python train.py --n_experts=80 --head_dim=64 --tie_embeddings=false --parallel_block=true --doc_mask=true --dataset="wikipedia_en"
Below are experts of layer 2 (counted from 0) of a mixture-of-experts language model. Rows are named router (the router's row for the expert) and show model dimensions 0-63. Each number is 500 + 25 x the weight over its row's rms, rounded and kept within 0 to 999. Numbers have three digits each.
After each expert's rows: "gets" lists some tokens that make up at least twice as much of what it gets as of all text. This comes from a sample of Wikipedia text that the model never trained on. Tokens count by the router's weight.

# expert 3
router:476469500498533522480527518464485498502465463483518488494514505461528495511452480549487475535510479495484476473510520533520468469483430518449499475493454475484514515477528469462489487456470478
gets: "-", "|", "–", ":", "==", " is"

# expert 52
router:466468517495507520472503553484446538512486520490526452507472515484513492515532533549493489508467472484490490482476505504475500480497480526477483473476461502531509514498515465464534483465510507
gets: " the", ".", "\n", " |\n", " |", ")\n"

# expert 5
router:487485502592550520480495508475474494471448530483512522446494515471486488526504589482480478512471483502511449479513505491483513484483477535500503507508482470515553498470514509493532489502538481
gets: " |", ":", " into", " by", " on", " between"

# expert 45
router:477479498494506514467527523487489544490461521515531482522524538468506541516484529544490509518542468485427490479475508504479553473475500524501469469488485444500528509501540446461521466463509493
gets: "|", " that", " in", " by", " with", " has"

# expert 48
router:492490520434485506466508507513485457523560487473523488509470511500492461504505487519491510507516494488490515504477506521519476494439493506497500482481506501483507514497505487513529499506491490
gets: " the", " |", " The", " a", "The", " an"

# expert 2
router:476477501514490520468507535472461450500476531510485455555444529503520531529515496542461491545500465464464497470490522492472516488469478525492473484466514475509530517477506463458503487486520460
gets: ",", " |", " was", " is", " he", " were"

# expert 18
router:479493519536518524480507496479500494512545528481489468485499495490464464547509490520483531513478511492506513496486534509531457500435555517494506485472468487430449533489520487476512477509456525
gets: " a", "0", " In", " A", " first", "In"

# expert 31
router:477466516523517526478523530506486490487480508497509498491454550483507537527500503501474501522518495467445476467487528531455519494466458509476479484471462474519512523482529461447521476476494507
gets: " and", ",", " on", ")", " |", "\""

# expert 70
router:474485511513523511513512523490467487502491527501523499512509520482499536536498508519472508529482470478504503479472531516520495496479473507499486484502497473543509533472549452463532476483515483
gets: " the", " a", " |", ":", " an", "A"

# expert 43
router:464477525491488532498506542461481518538499507476500496531526542469518559522488526527484533529510486475450475471459526536496515468476474539467483470474495458537515529486517477457531481488528482
gets: " the", " The", "The", " had", " This", "'s"

# expert 42
router:476490511498474527457523534486517484465513521469512526508486519499536514514495510530475473526537477469456492480457528508489476482495507527496484482482454505447527522484511483457506493480521498
gets: ".", "0", "°", " States", " John", ".S"

# expert 53
router:456481508533505512444515528470499499447460562498509505510500533497521504508517536541462441522491468470457513463504524531489496472474521515491480465461483473505510497470523486466507468476501485
gets: "1", "3", " his", " with", " he", " a"

# expert 1
router:484472505499528519466522522483501509486446525479512500527487524466536553532490514523490476501521480478466502485479551558482491469472496522516470460473482465541520534471519468453540481477509473
gets: "8", "9", "ara", "10", " USA", " James"

# expert 30
router:476480480511479498488510503514480482527575459496490497474455502489501502458542532518475528513502489474482543506534506507519503496466563510502488489495514509491482505481510465538532493489496476
gets: " of", " in", " to", " for", " and", ","

# expert 77
router:491492511500514522469522512464521508504468534501523488482472530498522522483490541525468497523498486464480503461448535499471479506503487517492473464470476497510482518510504486475520473466514487
gets: "2", "4", "1", "7", "5", "s"

# expert 9
router:486482499503514496501503517499465556563521488499537503485555507486499461498558460482496498519502474479491480489493487516494529493492554525503495482489478503556575483487510486511536506497495503
gets: ",", ";", "\n", "),", ":", ")\n"

# expert 27
router:477481529517504536479504543472488483457484542497499483501508533501535507497493499560467508518515472482485486484450517491529492469484507503475476474471471469509508520474550475475512488473472452
gets: " and", " he", " The", " also", " He", " his"

# expert 10
router:496493481535514501485504512473489556426453476501537408463544503497488478492482472512499525515477481511516465495510485478449512491472460486490492500497491490552498492483516493498519499480490484
gets: "\n", " (", " |\n", ".\n\n", "\n\n", ")\n"

# expert 22
router:498500498524490515467498504493490487478459545508512552519468508501512537562487485530495480505571486482500526486545521543470478493491514494503497488489488503490478499491507491486512494496611511
gets: "3", "i", "a", "o", "in", "an"

# expert 78
router:476469528534507521471512532478509520484488498493500473530495526462527496523458475499486519551518477504477489508469551548444496499460468528477473486489505491548504529481537468461497466477521463
gets: " (", "-", " team", " film", " work", " series"

# expert 62
router:497488510490480511509520511499483484509495547522517473503522521493559528513446509530485476506490490474463494483487508496486512496510452500485483471508484500480513523489521457496501493477514527
gets: " ", " l", " Sh", " un", " known", " b"

# expert 60
router:492486522543479522478506517483497528481495572496510486526445529495536528547481522540495467501530495487492493471465516524467468481469498506488478481477470475493502516493514486464491485471570482
gets: "2", "0", "3", "u", "en", "e"

# expert 73
router:469487516517464507446523532461467448466480512536528457526496511490524512492495468532510461529499473484523436498523499483504501470442439536456485495489529477539481499485516477475565508483492439
gets: " a", " (", " was", " is", "\n", " |"

# expert 66
router:496482512501518513489515536463494487471467533479533453502550540515522553511503540502477485487506497491457512501471503515462496482508517519472469467470457485507533517506509462467516491474532503
gets: "4", "5", "6", "7", "8", "9"

# expert 76
router:483480512492521522453500510482465478487466439486524471508517517469534483500439485512484486544509489504479483484520515527534458481524461520473472463496455498488515514457520459489486473454500447
gets: "-", "|", ".", "–", " as", ":"

# expert 68
router:480480525526501520500510536462491507501468533497503516515504539492523511531515512498465518521468484476452492471492542518435489469485521538469475465463485468511517509490508461470548484477489446
gets: " in", " to", "\"", "8", " work", " which"

# expert 23
router:475477530508496523469515560480493503479482508494509497491479524481527534530510516503467481520494479471466481483490534498509514482494491495474471472476464466528514505472518482466508474458481473
gets: ".", " and", "\"", " two", " July", " April"

# expert 72
router:503498489551530517494510532478499509498465541484527512468464526491514543530523513553472469510473479504487498457499519512464483484475524485506500485498480497516492512491523462469516498468509483
gets: "3", "6", "1", "7", "5", "8"

# expert 24
router:489491504499490503465504493499479491558542433495501535447527500483484458469519508454487544512517485496502503506540489482518497499498539510496512502513488528449528464494512498523520482498519484
gets: " and", " to", " |", " by", " for", " as"

# expert 75
router:499496523532535526508519542470495484505491524499524482494492534509492492521505534543488467497474497501480500485462557493516489516445496493517479502480455496521509506489503481460451490474513499
gets: "1", "0", "2", "5", "4", "9"

# expert 41
router:475496493517510500484510527463502511486444472496489501510501529495530521508455544503486454507486490483478472475497534496486489467505481484491469477511486466497541520518513479464483487463497500
gets: "200", "201", "202", "198", "199", "197"

# expert 0
router:484495500513501518508523532472463481525483490478517492510465540463496485523510494458499485510457468464482491464471520513517495479488513531462492489478484494497501535479521471490482476469504506
gets: " ", " In", "9", " a", "11", "12"

# expert 38
router:474495512511516524474517532476494521489468478494543454500518524476508543470498504519495494494509464482461512457459533538481482471480501523469474484505478485469512535497530464463512482465527491
gets: " ", " that", " and", " which", " who", " de"

# expert 29
router:475476479488480508487505513504484528467525503523532456461530502509519475489504471504503535516468478502516448493512492537497529495476466501498488510513494472527449498505516488505560491497505461
gets: " (", " |\n", ".\n\n", " \"", ")", "\n\n"

# expert 21
router:479500503530492514526508506485465522518482505538489491509505510517534542448453512527481499504450485489485467493537466506493502479474500504486488474515494486493515510481515442516527495477527494
gets: " ", " was", " of", " is", " at", " been"

# expert 61
router:472498507528468523473531502466497497503508512513514493460529496489540505492482510501454500504495481473486492479484510486486479497473570506513492470472479464482453522473537481478536470491536463
gets: " of", " for", " an", " D", " in", " K"

# expert 56
router:494485496462490496487499514524479499548565433497494508487513495493486452494570477502500513505539494487504510502504496543541535495512531512513505492514481521514527485498501493513548508493486429
gets: ",", " and", ")", ";", "),", "\","

# expert 17
router:468473501511525501482502519473479464454528499486525499527450517506479527499464519518458514529489491477473495495482515486487493488467507499465484476451500487519505511475528481491525481466478439
gets: " of", " was", "-", " were", " also", " be"

# expert 67
router:447484522505480524467519518503502543503492500498522478489525522481527482484496435537490495511522487489450467494510536560504477480475522542479484492481490446479515496486514467437498465489492474
gets: ".\n\n", " \"", "==", "\n\n", "===", "="

# expert 47
router:519473528529514507493514501479477498480514493483524491489535499503530488526509496473475481524493496452501468473525509468526477484461509524495480475470462499503513530496522459478495484486517511
gets: ":", " to", " as", " on", " from", " at"

# expert 79
router:478471502488485506497522523509476502532485544480514496484515528463472517512485523451466485496488500474474477493482515536498502480481495549497485487478502462510509520495520531490522475488480449
gets: " |", "=", " under", " after", " used", " won"

# expert 50
router:474465503516505522445526545467485497505500476477515498498533511459521522524467501469459507526502489466469447464503552485487500484475545493501497463494488471503506538476533502468536502462528459
gets: " a", " A", " first", " D", " P", " T"

# expert 59
router:476483514522487506475504498452475523483488478486516499474496528476489533530532484522479536528496479482451457482447543596496489471480516531481479492441501477504492500497502479489489475476482499
gets: "–", "th", "%", " not", " –", " after"

# expert 14
router:490480499513520508473527539463485509486480480501518518502472523479540534523489494517482481511551487467487478497445545530468500502456505527487474480478505507519500514491519502453500484481547504
gets: "2", "0", "3", "s", "1", "es"

# expert 54
router:485475536513528491474510525512503542469483487502494485499491541503485488508526456482481449489523481471445503479493523504482461494492506479463472467443462511470503513477514470482491480477506524
gets: "201", "200", " ", "202", "199", "198"

# expert 65
router:483486488522507517496520511472502469496505545508548508499503514467523517520458443469472503529531503499507470479532531552500484468464521523511466501476493461481540532485495500442518470482480459
gets: " his", "'s", ";", " |", " her", " their"

# expert 36
router:477484520453479505487506503519520492522539476444515491525440514501500474523507467501503487502521486497493529482487505541532496498474511492492509471477492489502492512495489495510498489501478504
gets: " the", " The", " ", "'s", "The", "6"

# expert 25
router:489476540527517527495499551476493532480478537513512505510490538497524508519485515538482491514486477499432502494497544514476482480494487518478489480476499485549516529497532434520486480461520498
gets: " ", "-", " to", "ed", "s", " they"

# expert 46
router:467480511505525509485526505472497499467468485479526508491542480482482493448499448492497497519497475506520436487514485552448496490485474547490482501494495470525532473476526501484513498489493463
gets: "|", ".\n\n", " as", " \"", "==", " |\n"

# expert 69
router:468469504519493509469514516472507502518499499484492511484449525459470542475498506532475539514489491486457557523475530572494526484494504527455470473492515493495473525479530440521531463484486473
gets: " of", " in", " ", " at", " In", "In"

# expert 20
router:493507493551566502492520521464500515515436570489516501478538511501524522511485581475487472493482499508464484509436499497479514494503538502501496482476486485531507517486508496485494489496536544
gets: "9", "6", "10", "3", "12", "11"

# expert 7
router:472480484514521512480526551485473509501493494514514470485438522489522494470532500455495487510507486486509492484479489541512502481494503498514489461480484500520520503487506489506556492475478469
gets: ",", " |", ")", "),", " and", " to"

# expert 11
router:490477556499524516477519546478480463487504513464491505523491523473523555537488490490489461528507469486458480462444543521464497489510473514492482463504498514519517519478523470450501456472503480
gets: " ", " he", "6", "4", " which", " it"

# expert 55
router:472466495523518532465516545469479474498481502506541467487486525472500555497500514524468492511514483476476476466488520545483490481465497486475478466461480482528510535501510472468525476462500488
gets: " ", ")", "\"", ",", "),", " their"

# expert 33
router:470480527524530547479525525467494516526496518469497477501499506483509509511547486530462524517528473470470490476460531510485456485481512533471492476474462486476521521483510471472511472502481499
gets: "–", " that", "/", " but", " time", "15"

# expert 51
router:477486508501504491472496496483492530459457485486509547554470523523520524567493485520469461490546484479464483485525542540492474484480484492520464478474487477493501525488511481485507497485565533
gets: "201", "200", "202", "199", "198", "ing"

# expert 64
router:481487501471520504452494531479501531520455469508525502492484511479530487514539502522486482526506495473520458481484487496517503468539471538492477478530478491491572486487507477471552496466488500
gets: ".", "\n", " |\n", ";", ",", ")\n"

# expert 4
router:477483488518479523443504520477487492491511515499528465508489554498492525524488520548463512528516478464445498477464553523474499481480542518495495458480474477519528514495517476455510482481513477
gets: " it", "th", "s", "'s", " It", "i"

# expert 49
router:496503487498526501498521506474512553450426490513511486516548519506541543507465558505491432490490505485477497498489496488490485496502486482501479481493491482512548514489500491478488508483538529
gets: "201", "200", "202", "199", "198", "197"

# expert 40
router:486493496544494498525489513480471486482467513513521498463513499485504477489470549476497485516444488503532466493520468462485505488528478508497505506526489503492528486486511503519534505500538504
gets: " |", ":", " in", " on", " at", " to"